From a checkpoint of a small mixture-of-experts model trained on Wikipedia: vocabulary 47217.
Below are experts of layer 6 (counted from 0) of a mixture-of-experts language model. Rows are named gate (a neuron's input weights, with its number), up (a neuron's input weights, with its number) and show model dimensions 384-431. Each number is 500 + 25 x the weight over its row's rms, rounded and kept within 0 to 999. Numbers have three digits each.
Before each expert's rows: a language model's description of what the expert responds to. This comes from a sample of Wikipedia text that the model never trained on.

# expert 14
Description: Biographical description words
gate0:483481540562460463497532533503495501463518477527526499493487446559478511502515488467519504517484561476479465490485502497541513518513493473510532
up0:474465507523522509569473535537495500487482538486496496503540513528560527496501522545472495485517518517492480493545520477490547528492523491486499
gate1:479499504484523484522513474472527562518489508530503478496479473499508486541511448508470553495485522508502520500507483515494515486483472491510505
up1:474510514511464535531496502486491527494537538515535493504508512539491478472470506532518463477499490478508513514484491496525488566498538540514488
gate2:487518500480479540532498496505536519531391480512512492546483489564519551467482495518529547468464482500425512498491507507486449504535494532495478
up2:508530530531499484508498460504451488473546504491505474459479501459527482466497521512463485516533468475511464515486494488515529528541499522494496
gate3:543522518533497533489499508500516489480519500472489515562504484535497494506517509510500536482545493477501501478593441523468512512529434509509517
up3:507516476504462483519518491481490477487522503492478515476534482519462528524534505493446536534517486538480556499533460497500508494490510552543498
gate4:494531543489506507500526510549513487502475530487502500497526517492497492505470526448517503512547541476489497455484490498518578485497473502493513
up4:512531514511479587510499488530513486505548500515494502490549529514470530443462529485541508508458488496503499495506503501512489467485534575521517
gate5:488507482528547504532517506502460503518487502517551465496504465485551482493481522503497509479498533490558466516511465486444497511408427466515531
up5:441496523536531479516541497499481502499505515512525500487494453534526476446529486519492495511491443486524488493526458492461491509485456476504511
gate6:500549491524553464506472493508502553501527496531478489515528488508514476533477502507521516495455540547465488516476525513440518494543528524511484
up6:480531505495456487504535509463515480514498502520499511499525517497448492520523537486478521517523523493518431526483461470510514520490546464485509
gate7:496507501567487504485515526508490528514492489501498452533507459484498516487500516476469505497526471462441509496487527514517525474487508513496493
up7:472481504396538533488511486486473450464528526521530500472513503475492433480490515484516487472469503595519496471505458492485535501511509503509518
gate8:525507491508551512521511485488511482536503490451530468486517466472489552512484502493479482508518508524497479488517501513530540521489492498528550
up8:540493501480476538493441509493528490492514501509525437492498519502514517479473501501468491515499509491496479501501500518509462517507479492496500
gate9:517493501504485463496550505501454511529496509510493491497479495481520457487500493514549528472523497496529540487535516517477533546493527503510509
up9:502543484519493532482544470503548480512471495499516499505467499446484476500497513526508528485467479465466542486492549502516533498530510435507515
gate10:482537534485474502500492538504501514528502526506468499502543522507519526547518495474477538478510535515510493477509488504529556537542538438514504
up10:504491505534475479501534505492504530519501484476496498533473533486504513466500511528504452525508463488530507476514482496508512538493469495515504
gate11:534526548527457486494490479529533551482472497491514512549501533499532513466522513522490476482492495500485503498525435485537505487519476489538504
up11:505502510481528530525516531513480489507507492454490499476488447467477493501516528451503499534471562522514453499516524528489504499503542476475497
gate12:500529517505504492487497491528460527513497508531514499508500495487519483516510484522517546503531478459499448489485463506490541470509530551484547
up12:527511475496466489549502503497519475492487501487493544514482513503460536511548461467503461503431521522511507521529477479470508495487487465495455
gate13:502472501474437473450494460521485473478469594460497501511467499514511479482445471513509470500424516511465492504543499505501516500471527491490472
up13:494516520544504499501522533490529543492520488487478470501497513494498507520508481513469510475510464519499528499512503462446497534502502494465483
gate14:488530557526506469515471514496484474490487526486515499507466453542526534477508480499510518510499492499495521504487487550477523543520500515527488
up14:478522484487519526515530502467518516534532489488464507510546500472471458520510526480504521510487517492519427471522498485549497484513508501481538
gate15:522514552495510495526531474535492554471540540529482502501515480502485534496527504558488542531491478531486496461550499487543536508467483472520501
up15:472523526508485532497532533487490499494512543529506479506491516491503502504499508535467529528442507525512512511507495509481506493450493486504510
gate16:523505491471459493511534531505526515517465527496497544437521525489524505530530464522516428515478482470505508468472500518487498478495488501523524
up16:499508493458548464521520525481543485528511482505510501488529517501515500493509478525510443447491504493529503466509458501487466538518501515519480
gate17:472483502503496473488483454495477506527487507487455498518494493492525492504497529486554529536535481504480496507471477491564508543455505502463512
up17:501507487512503463486529473509567483487494486522492527526499475492480501491481500524510488529491496485479489518462492514541499517513492491539505
gate18:494506496487469491470515494490477473498504473521498542495513522552522553494521509516477514474516523483488503507473495521514485507492493492488482
up18:486485553493524483516531516552515538476483522493490502508447461503522538515505481507477520504464489498470441504444517502535474490515469513510437
gate19:496490515514494527509515514548477462495509526467487494497474529524518504536494467504439499517499470446507492518531501510485491525509471477467515
up19:497511493478506497508481490478532545498503473533481501483532518441475507488497530527524477516500499522473486496485497507525523473463494490504524
gate20:485482487520511501525501490502548508515502474534539509480507526512521480453514522516530487489559561541485493525506449514501519533463493503478475
up20:497512531496501499496472484476505487472484517470471491486484468482527511525462423578501493472475484480477477516502535517518471526507514445476535

# expert 5
Description: Section headings, organizations
gate0:521467513543517515528451522523492535493512483502489496484476504501495511526473457542485464527503497466523521464489540527499505490480526504514478
up0:535506544507485505497533515516472528485499461577531511506570517492486501498496496520511484546463504517479498517507504496492479518475464480476519
gate1:571477513467539508492489502499496501504530492514530480504510495513519478533479526524582501452507529484460514464504491537512464461500490515504460
up1:481547524509446485504489537491443511472481485508480475511461532530466500481551520497508488524511503538486505535480489483529532474476484475472497
gate2:513498489527502475469531520552522435495502497491526493471489509519492529466483512494507493488528489496516550545456468470487495479468518554468494
up2:466543485506490498505477479498431498500515496484451508517506519472450458526484506474493498485495514507444462481499509479484530536503504501492487
gate3:505486469547487525555527518447551509514503524476515442500506521515487508484473493508490485505515478510514460489498505513540512522518522486515512
up3:509537516488504517457515498544490536486569506509492528501478510496521503492529469497518498503485545467479529479556468511489538510501489516503505
gate4:523513512476498494486528487505502475486483483535439492480499501515530480536522518507485437486478499539468496484498502482490501475544478491485493
up4:523500492496526461518536507559510516539540572502483457456467519425489481510496521481485513487514530453484475471522500480540527526465505512505483
gate5:513495510540502494490504550503504511506525466511474507497465486499509518474498484535503485492506448519520510524500491505510522467521482471491510
up5:506441497491486478490476480475479459502501533518494552486550519503515475531485502543496520463487509487499537533562508511488497513528514523513454
gate6:498495480481502484456491464511474495524504481502484473557479488534519528514514526473511513484506435460485535462543483531494507458484480523523486
up6:526476493532510493534489504537498440500499489504484490532476506490507522488509510516508498529497504511451484539502520514491506490513525520521458
gate7:537547517430488484458508521494492478528527545515488495522474465534528516517524497533508522519498458480516518530463523560474478481491460517528491
up7:491468537523496495455520518478468476462475538470479507471528483499545512499601487530499490483497473480503540495464528494517499534528495449522461
gate8:510512533477468506510527498503519486529483492529469486499504537507496491449483497489478518485498513500493514448548496526524513511483480501483516
up8:507490481480506488467504462482466516494512513469465508529477445461508533542484532465505442515468530520486505504455479474462531455521518485534542
gate9:544466526520540528493510509477472467535459480527506481528483519496520486509505507505495505460510493478511490546481506496543521506507499531523447
up9:450486494499491540467498496478454488508468510510523507518499501524506526496508484449529460483521537524508481505470490518478501495508470479513494
gate10:529492510525483491514484494520470510531530481468494529496498514504489544495513508447488500465487485478480523516569479508492489506535487518503478
up10:460501464505487507535528475532494467523462501501512483520498487520479491492486456542479547477510491485525486503461515416527502507475503474478471
gate11:522516508522513519526460488519471492514492485469508478504487500483468494490540530520529508463489515496513450512473499503477560498512491470496528
up11:483480502501528498514479498521475510509491528473545472518517503480489493513511530488516543496526532492488534492527495506483472502514457485551481
gate12:511523522548514569497503504495501510488506480483503473494447519475490525498515533487540521474507502474484509494511515498548511517535475528490510
up12:513495483487519486527509491498496530511463494497511496478486449479517517506508508486480515514493529526468496512512509465476519486483535513474484
gate13:512517493526465501489515497476455476477482485516500478480533485513479491493494502526494465532546492504451497485550531533469504491532486471541476
up13:433499527529508531544530456513469508499491500474503484493511486479472519483515508513470492488493469470474448504500508548513517483492498423496522
gate14:473490519557472489490478500506485500486506484456490499527504505497515569564486497519531526458493476525503489493510506519486456517473494488473484
up14:475495533498489457488468514502418584515499506473477471520449555519505489502490499497496487505528490480471516467458552479485494548472493485539490
gate15:469460490509539477456519521544487475541517499529528448510511482524511500480508501466498469492483481514512510495500464520534515522541491499469478
up15:494526480528470537513465526455486505509516464462466474488484539498508495523540526531530504509490516529513503512515495542519526486553505477478513
gate16:485546477502535559495514514501511512505560540464493453492495528524494550526486469482500492479506504484508487488475498469479491508567479497485516
up16:505500474521478474452529513509516509518502502497486459485457500476499488533515516519536465528525552518457503529526510527505515476516489552541507
gate17:511511515525520500468504488499493477501503523490475526464495530498491517512485538522490524496564479514462526479457490474504522543498480484488483
up17:493475527485491532532496525535528500516486485513532494491500468503470489518520467515527446501474517511512527485499530485489495515506516506510503
gate18:539506508506473509512515529533497506499485512507522475516512496527493533550456483486498562508527524473507498476495498499517493487506517495503497
up18:487522476522512502478492500525486525496517457497517497467506527532460473487484503504547509518474494551501527526514465474502481538510452501473500
gate19:526488495479489535466519486515510494513533530531516497526514519493489489520494483538484523456488473533496474491488527536512493545532533504494527
up19:488507514528544467560514493503476526478475491475512507492477517495511512517532470514492464511501516542461529516509465476486545507493457506501507
gate20:490526517458472507476498508493523501544528473487514524486540489514509469460461479514508521501518460467493539501473479510527445518557520517479487
up20:520549533505537495460525479504515529492515464507489514523464499515507484524503519496462517507478539497496515450502495464491582498497513492480490

# expert 10
Description: Agent and relation words
gate0:514472508502462466490543498485500531531497545525502504472497479482491462515510524476521538512505509480450519529525491487505510511497510488512484
up0:489511476521527472539512528538467479524498496547487515493493473521531571495488472478481500541513463550507495490466526541499517527520489535514494
gate1:503486455505490519480483452447527499513475498481469509463474527541500541471483500489514518511499516519564487527552466486525481458473494522499452
up1:480508504524493504483523508449514457508462483502521467525534513504469473514493458469506538523433490487509500457508548548491520486517472445448534
gate2:557494493527513494451503471492496472561493523527535532497550497512511480489528507534508528521463492498522485493513534517500512484503507512477481
up2:466467494515508451497496438532472470489483479474543519501515511497490467492485475517512531510471532492508540537489489501512495532523508468527484
gate3:459534498487457516500528452502467478496520557504516473487520507503527524533553518480568502492522494490473507495547475505516534495509531481497509
up3:526457485521588471523494535445525536519554490510476481462504500487475511463471474485522500507539488515544526525518495505492513525517499494512490
gate4:579462552513477509470506472505463459473499492521498514493496508521510493529466481519515514528487465439485502520504505492512561502510526498512500
up4:505510531499515517472477515518556534493485450509504495513514526462496514437492510472519544514458469498558518499456485533500517530463514455506501
gate5:534511514511485486496457502506489459457524509483490450472480513502507548443466507532508524554485530497460492481523458510515487487507458514524522
up5:458537500473498511487479510476482516489493508500485463496485504509506488451479473535508485519460474469465505493527507505518522463494515457496532
gate6:514477502518522499500509469521489488490424515483541477448485472504496499498522496498547507483510482504488497504494491519557472507511529464519481
up6:512469463479517505518564490487510512456441469495543530511477535503522531469482481506536534479531469513511460512489523504517508486490511456504530
gate7:489514502506482473512496509501464528521475507449540466452479451550464532499482512496509489499516497476516496532499489504474527547510480540485524
up7:528537499479516498498520522488450521527508520472511489525482494535455522505490479510478444473501489464531490512471510502505537496452485525516480
gate8:497495467532520508512456505475520503543509533518472431493487525566493493540517456530501492477494461504530508508486550516515501509507494525463502
up8:494498502499501501519493473541534544508500515516483496481493508473548498529499482465502474500479488503497523496481488538536488448491492425521477
gate9:470462465462480464510478520514540484509524511538481509531515517504535484485488471513484490515484479509452505512521516512529514517503548534510512
up9:499451513494493514478535491510467510543540522546491512472523472478450476514508530535500490471513499509472519494440533493514456500522501539503507
gate10:519531479498514474522526532503467471478519492508486518509509481521514471457500509513481453494520518499465545472522511461476520536483498501486521
up10:489486479498448493538514524478475462520517464472481495531533496506501502477499508491489490514482494487466500481521525515494506498528526470542499
gate11:502528481491442466504501527483485498496489478503527465549533501515457480534475470532532531503498523494526517496463458511475489509485426578511511
up11:488456529471531549472491480497494467475497508533540466494476478506491459516510477514530488442499479540488524478526501525520485483488476503525549
gate12:561484511498510531487523519513494517476519480490479511492513507486472549459522534508503489560522470483495510533515483504526528487460498521521546
up12:485512494501500501513460484493479499508517500500523481485539506502510502524508509536474485550528541485510446523481519491514488463507487551509481
gate13:511458504453516475518491472463543490525474517507522503448503499508545486477533490456466523519443471499524496465504511508541467504509468484478517
up13:494490537545474511506464484511475517516524550469513520509503495522527496537506546530512554553530506486521551506470478492481534568498488499524543
gate14:525545485545510505445462492512492480485525488520543487528523493515508497539521509461529518506505515458459524476552506534497510505527450516494485
up14:493507481461495495513500508452514492485514469496492491492476503498491486483472479498516498488479464513508430530517489549514489535525486505490476
gate15:472483513496523441531519545508510505487464474570511498496497460515487477515480488473542495492489428507513526437486493522481520571548537537471535
up15:482510496482519507508507507508503486500495486477531465496509478469477516476475505467546444512477473514496530458471473471497450520490501480463536
gate16:546498516459526507516552480524500451500471457490462505436531520520509499440491569481501455501499487501492503497530487497490502525522479516489483
up16:508519520436457504508513498533483504468500497460509486506466492456525515504442476493474519502508503522489441529494523507508511516501493459496472
gate17:508456517522515489508494502543491483511507496518484478518490483570519512491494478455471504495504492532489419499477531509485514475480539524487507
up17:496493576521499508540510510518478519473518520476497507526511520508512509501514524461551506464504494521468523525508461532466512543515523505459508
gate18:500525535519525502446532427495503480505540479508497519492495539519538525484490485503509466522521498473498452514503507503463469479473476494522534
up18:495475528524507514490498482502505463491533501537495436497469470478530506523514472478512524542492479482531494475509523517489475503490497527536473
gate19:519510554523472497515517473502536489473463505534496541470462509486493496501502473516503560503512497433475521481532500467503526473514503487494532
up19:484510510489526515489497529504535531487513499524504499434502557539503498494517490480476518489478496525570542483526479540564538506498476516526498
gate20:461517503457573505515459502508470461495523477519512523531556512492510499485506494463507495468515522465436453572498470524528488499516477504493502
up20:479461509492477510524501477519490493461499517512484514486532549482526497485493519464447500468495545491514513493527553492549495483470541468532520

# expert 17
Description: Table cells, separators
gate0:538521527483541488497516503519515481522537506513532500485472465486504548520500580520520504478549539475510430467512506490475511491505494513477498
up0:512516522510516490505509476472539486483495505494459520527509463512489525515495519486520527504516474504534456509495489482488533457475490520487487
gate1:518471537497504486496567453488487487504446526503523500510496491489491503520500525530524491528496527514480511507498499506489466530483498494473497
up1:475486517513478501491521497514530501481499505514509498489490471513489481456511469490507472493456502483529511488449492545526484510521465526500509
gate2:475477560509481542511480535547510492517529507504515499495517524494514506513492539506439476536498540494497458551527495503533478549519492524500486
up2:492479562480528486522484478514506540480513499506486527490527495513476525504490499543486476497459491508490492547485538485511437547496478575478556
gate3:527491502490476476491515516470508490484487561475511562506503501494496496492512554516477503552544521481512492480546503487490450501537459460470493
up3:505480480496484485503491516478472509506508507505484510500505478523483495518506563475501533505497525502506503510528480513492494493493472480544498
gate4:471485531512486526497542511521512487528465475531555540474518507485546507518546526499507535492543539524491542476516484501476525486523507479499539
up4:471522465460517512538490503462462510519503508509480470496500514486481462474511502466509444534470498467509476532485517491481469504519537505535465
gate5:504506497514528483513501497519504490529521462507481497503471487515514475503476491514500509509513476473463509523494502550522471496508518501481480
up5:481503505495500491521486508473440495551518537530480485500522517493519525506484561500460518508487567551519525468470509484475501503496509504514468
gate6:465480504528458487524436576544491519506506478485500485495532461481454472504486497516466529507532506515534507506531500524491496474478494468508491
up6:491537471547503507527496492518494535536534497504490534525506453464512516508507480490530512503494524504507502495513511513488491513496499537518504
gate7:511511474454486493481458523516529483475516499508500513497468449482502488512439468480522505505493489526519488527484461547500463461506516551497444
up7:523517475470470504489489495469543466508488493454507476472503466492501542521516503516489539485480471480537509495475480510494521502534474492487524
gate8:549516490507505508479499496479518484494541511516502487522508449504472473507525485505515498507508496446468524479520472472522468483470542488549500
up8:544513457503471520476476481503525482493513479512544490485506467592488477519552495532528523539500502453505536495489509506537504497482511520522480
gate9:472515524551467498476477476485485499515538459556533486483514500518490454528549462513475537509544486501505527500538491494462479511494471513492473
up9:516496478496481472494532508476474519507558475490460499505480515490510488474533501503512489472503510509503546498467460510517496470508522478484524
gate10:494488499479513483495505543484464502514515493546540517508503474498483471507481517516539511544507506472502493483491505512480481504544443568504525
up10:497533516513523484483533515528499520543500498493499458532506511505506504523488466495525496473519477536510486494511492519502547456524554463494565
gate11:518520536537504484501477508513492466492500487476472502505513423477520507473562527495526545480496478523487508463546474549474530498477492443551458
up11:515453491483440505513503486469513498508504485508534518498467522528498515479474480487447464543483492502502475502466499489495487474517501507489523
gate12:478554507520508452523478517510506447481495537511471505499477465495508501501494514522462520509509509506507497491522488512502509536501492542457471
up12:475554516542496501525506482475525501492494511486481563513508518548485516468488460505457500501512528484461484480555463502564494483512438488524464
gate13:488493562486531527496475469516502519512508496485514517492509529542523543527524487527522481500513515502515497528487514484495478500494494462474473
up13:470499529509508505488493504461510475504489468474485470541522458464491544487501491534508473492522532493489507496529467518544520474492521490508492
gate14:504499491531493510479499502470489465463505497504510516530478529473501495524545498486495491474569459481487474497505471502497520497521489499542483
up14:504573499493472503513500500499468519515451475526535468472495532516502465474475486471506519517491465483512554506502532494474474481566513543486494
gate15:566473520491524500475537522538490462471533454486527524533517532510517502527491480490495516506448522471478456482520480519510449508478488505482440
up15:444564486476495539483508498524508467507504508513480535536512510506515506484495508500522436514520528485496503529466496485506548492553500514500533
gate16:472485462569505505546499468480487516500521515452513502496468540508528495486469504495548477463528486494527522466466485487523524513490515511500466
up16:509526486519476509479516497484490502508497534529522501497514487483524473539499510512509498533501491538506499505500509490472529479475508501473484
gate17:482483442565528449489516520557499498500539479529518490491515512461497523520503480470471515519479507469466533495494462534448520478570451455536510
up17:511534498502504537532484534490515475519526482458521563511506465505522482451486479480502489499490540490498543492461475509491486477487492525492521
gate18:522535492507498526517529466497481504523492515501514478520517478496497483489515553513468480544464501508478497460548521526514531512507470477451485
up18:500503516510475527447514519503505511489522509545478488486522510488499508482496509507510469502505509544478477499512484547477495489484493503544469
gate19:497502501507510452500476517463482488523514489510489520513486522501483496473493470492490525453484512502508470503511522549461524536532490510485474
up19:481503510519472453483490513447500491516501544509486521493521504510469474448463513449510508462464508508498463507470540524494523506502491507492499
gate20:448554527538474546518519501507480473499503503530443489450500475455504484477510507519489482513527477500517457489480468508478509510492487469497516
up20:511467467519538529533464548491513501508519515498511520569495483480452539509456485519521502501527481571511512545537484484506488502504536517515507

# expert 4
Description: Action verbs and prepositions
gate0:495488482527533507487433522507528492496538467485475475496533484505526489485493495461475555443508524504549500498490511502472491509481491529515521
up0:499475466503497471514515483510489521449489500478466505504504541431471524487499514533478495494497500480499530485493534501531511512483509518548508
gate1:518493492495465485542482491490532504506482504488473486456527485521498482500445485513531523483492526472494425517488513502432516476461536522502490
up1:510539496527499601520468528543477502472495479512497507505476533502492464479478532460522508527490469514493484490511514536469532521477501515509528
gate2:510538534491500512498479549519529516514524520533483506467509487487467517483544533475473487479534541535499476484493498549507475467497488523536487
up2:546480544481485537486503534515477500461520548535495491509514498484501501567519514469488482505487512480512494466495525470507496516511495511452476
gate3:481516497535503515470509531478520567496532486529504464493507490502499492444501505485474541462473492464454447544542500500511512480511535500482513
up3:480491504491468502499519515444491529506489532494510472493508519506520503432480529487452512494473522474433470511495488487501484477526512487495520
gate4:495473475519452523497494492528535528484497481528478545486489494521532500544513500521492512531476495457499522479472439533480534520486495424554480
up4:537513517504469523558478460518459514463495498496487512495484471507488505501494512453442546545477505513542460506517506525514511531506476515518506
gate5:491518477511496484497461502547488468539475516464443517475485483489501468537472471485501483472493531484517508476482509550512531483496499536512532
up5:492520520463471519487477516508508522482443508506507524516486494527516505497539508502500505499499544491444508471552478482488484458499483506496488
gate6:510507495481482468520494485534516458518529520518502524508444501465500508523490468467503465508532508521507459485455472532519470476491471507492460
up6:487484532536505481480512543497494553478468486468481510530511501534496511432503520508492501496456485487484528514502532455487556511538497488500535
gate7:568472474509516515490550488499522561533493540500521494485484513468481516498518528498490523537485481469501500454526513493465486503478496514507479
up7:520485500527513487484528511539522514505506508448519474506504509473506522479483525492488521544487447462522459483524437506495497518501493494546470
gate8:514474527527497466506501497520508495469512527491484554489457482508537506539507458474490501483493472538499473524523507467485508528495534483503473
up8:486526488510469452487511517525516499476487487516522515502457526545517575481489517531493519577502470497459506528526494507485529490509477522488499
gate9:472494500540491488469522539520468495520505488482486461508469488464524525532499528483467509542541499516484488464466489473503497501504468503446465
up9:493497509516527506465477511503504532464522500494493484478547564475534512535529511484524474504524463513502500471487516479546486524512499460446556
gate10:519496515512509483513481482530554503513524481516527508487513491501514503480484510484526466490487479511460504491492476462444518450511499551472479
up10:467471513498504520512506501474444507493504476506495485462520514486506516509515469511525475516483446495462503500524494466462534467483529538491446
gate11:476503507499508491486484509533536453481501494529550478515512481526511496511487502524507534540439496507486517477473483493516508521568552489494519
up11:499485488469527483483464481489493428517511490534504501534539515529493463513486511461505494474488475497508520497457496471519492566507500507547523
gate12:521516513525509486515443528523475492479520482518516515500516528495484514515498510509504483454487486543496461583537474497480550478490502515442501
up12:503516505491502448517485487501525487510537523483478528490476479477476487514534513507470474483502476494486514541446504479458515467482494486476490
gate13:491481516510472529501523494469523521508478570526522508525536480542495510492467504523476536461526455485529501486496501467474482446517494502464493
up13:474536477498517478472486471486518504537514476510482477494538506487539459531471456533500492492475502506505490507491495529479506524512531474476532
gate14:516495515488497539516461452512500498473500493468508452499473520523537506507438538520520535501500489509497517528484489514510489487457504533523504
up14:500492471498525500489552501517508481504470511512514535547522510450474487492493450479485465499505481478478489527535512466489521499507517458509518
gate15:471506486533414495512480483533447500495526507499497510482472467538547493476496449494508477516530471521521532526530477474483522496482486501479507
up15:525528493510464498460518498514488510485550520489471467441505461442499537484530505476478492485502493493506465502419509511511479487511436529508462
gate16:540512510484470502437486528513498513466488548525504510518486509482496503511505501485487546468537522482477509495518484522463469559508470487465529
up16:519515507503517483524501520534485520494503529584471484465484497509535493469454520532531541520485523509532475505450473522510528437467520536514489
gate17:538499543544504485497443544533504559527502552502520505455477461490512491505522506489510516492493508486467507519516504483497493489507493482501536
up17:512465552492468509484497471540489519570497526459529532479489496491454481501540489486532489496513500499491501493543489511463469524471524518542504
gate18:471461486503430481529490493454541497534519574531465529478524490534450526484482517503503532503488475507543527530479518534453500507498506503548508
up18:502496523488483497488478523490517512486476480488492483515490491472523467438530499482525523476509502525490527498521489511495492493550528540472526
gate19:528469524486528496510506501473531503472491513518533548528482509466484495505511536530479475480522511509508540532531499497489523470511511512486484
up19:503545455507514506485478518526440505481515506492493491497521485487492504488467517501499512541503504499531491482522505526521483482473491488505521
gate20:502518544493487539487476531486530458534490517517513530493501516515537519528534509532529487457499489495503499474469515504508502525495490490496439
up20:463498486530524475487531504515491510491489497486461453490528513534507515487489490497507517498495466498466492476503500510495533459535511497486532

# expert 8
Description: Punctuation and table separators
gate0:509548503491519446487506494499495545501534518525534465489543495496505498467467513500528508577530503482489482446502488504514467495509502483489463
up0:521522501549489515480476526457497493508512492499497505526561499492499497496540508544521492500465484497488482498492526567463496477508538505521510
gate1:508514553510493514555502484494516529470475542451575463471512510540474537480517528552509536573527480494510477538515497504498501515480471473476501
up1:547509477434570495524493518482509516487511498505490496492525521499514497495499467526468515503464482508506494513508479499512531489538546527501556
gate2:453506504488522486481514547486483483461493490504507530521526481482528463520517487500503526442518514517505439524530505554527537510535486532471477
up2:506495466493575451519513498485498498582463544471533522526530513450535468499486530545484513502536453499528491527541539483518520539555491511487518
gate3:504496488498473500485496524463533516527478505477473446458539511544490466494522517466524494482468486519523532548509496510505502523500495498519530
up3:437527517520470513469513527477483510514482508503507457523463489575536496435470497452480509518504493529497499520464456521519487529473517514537518
gate4:461466488519542519522529479503496480518483474526539500494503551540486492482481484491485501526535487531523521509530465508515516444494480525504505
up4:491509527483460478468493448504511470454531514500503475541509482515516505485492452511522488494494540438507470493469485476511532558476547465423471
gate5:512573496536501485511455546498463491520500498483527490480491523498510496533449501508529538455521522492477486553491496497490523477528456479521505
up5:511482504459501550457484527518518522483530526509546499445498461487490512490500491516488481496471477500505463470488503455524508486491531472484478
gate6:486511509511527472498523485476471493542488496502492481460491478470524463497510476514463529542494514526520486502519498528524471477515507529545562
up6:443463521499549460524507500436500525559461481521509493465496489517543475514511473511449554534501512505497500513508497472501461507499477499524517
gate7:523517494505493463514473523523540516484474528516498507502523492503514452504497488481463516495472524491488511459500516521492488477479489545467499
up7:529525445481516510504520488479506498546431481470507511522472513484518509532532481515567500486537525481450524500486462502480489509503501533498524
gate8:500515498503526492486537500526468586493486507513503502527509485516482536547515494504515502503555484523518511523464490516525444526478484483483480
up8:498519451483522499535490509527492525505478488520514510521526464492434515474528434484510512487509523475509485466517530483499482522519501480517508
gate9:513513538507484485469509552474514445534478447483517501482517457514507519516557502532491482459484485504504455491499533486495482474532490536517505
up9:510534525489510470523540518515517497516467489478505476472529508517516533491540517521508502495502461498537513466465553508489451463508456527531488
gate10:490514513499541491494466483494463511471477522514489477479479479488477528485492462481507487490495533482476518513484482490481504536506475472484518
up10:511490465523473489475496493531521485539473437529536488485494518511528505517495521515512538478487468522548515490518495504561504463523514532502495
gate11:496514459518486491487472486496495536521488474503508460490475492473546516507517470518473499471502517506525517534562476504514517572479480497483523
up11:555500503508503474495486471505451527474493480462474451517523507484513467503511502464519497489468493533519449543479524530487512464484533464515483
gate12:515487474530501510470487526511522510540479484490499534465473485507514512550443466505523435512518540490547478450493472474503514487454477462476521
up12:485509508509468505496487511490423474463546486517471498497518503449494465476506522486516527520462486498467532518513526512516491510550478533522491
gate13:480543491508467505525488509508502517510479506521506542457540426484522479474548470498500506525495496539480459504485489512483472503496520473488488
up13:485475502503529489538533494496492519462513500532473551514488419494538521512487447481477477510508464516485529535527484496518554520532514535502494
gate14:526514511499442502518544531482497512512512542449502466481488553504520493528465478444503500463448493519486519456492481511532495463490477509522505
up14:485549523513476481496489492467495518491552472511472487424448451458465515503464498495490489510498471514503462524474546477506427492545486494531521
gate15:469482480510528501526477509512540513510524478535464515503477484496535488501438507483516528483474518509507523477505490444514475504532489501492513
up15:521505503493510494508514478470467490475490508540481491518493535491529507492507537505492476523516512556466496496500540512481521468491514501471514
gate16:470537506482537522466530497510518504495494485512520494481509528533518448509489468521490538497535512483502492492490519533529491514413505507494505
up16:475482452507478453530502518469454473458477518505503508524506493502471521482518494494472449479503503525448486515525501459509482452539526474492493
gate17:507515532507459520491494493488504520517463465505527498465489542521476515497514505494521534492507479466476467530519511529533482505504526512514538
up17:525518480495490519502531469490548487495559517487473510560495474476487508498494512484453483490480514465522533481466489495494518509481527476510441
gate18:477469442503514535527530539477494496509532498529476478519516461492532508486540466518516482477465501483511518497509459521494572482501499501522489
up18:518476472514471469507504500499487459534521515492507474480491516494496519513499513499525469461491500514490512519483521529522482531480492503532459
gate19:556492513527494522522518573470497481516506486518493503494490505499537535473456526470507517476488520494580512447484495483474474487498490533492511
up19:502487503477487499485528504475517510489494494495480471549487521501527502447542495478517489511565500434548485521512481501475465448521490512511515
gate20:457531519478504491469517569533490491479491502543499506521451485532473531464493530490496542528473471452490507458469500503500452534506484511463530
up20:470493475548490464519529467433483486533473526453468520507530531469497504480512521494531494448503464527503516515518490504515541510505516564492523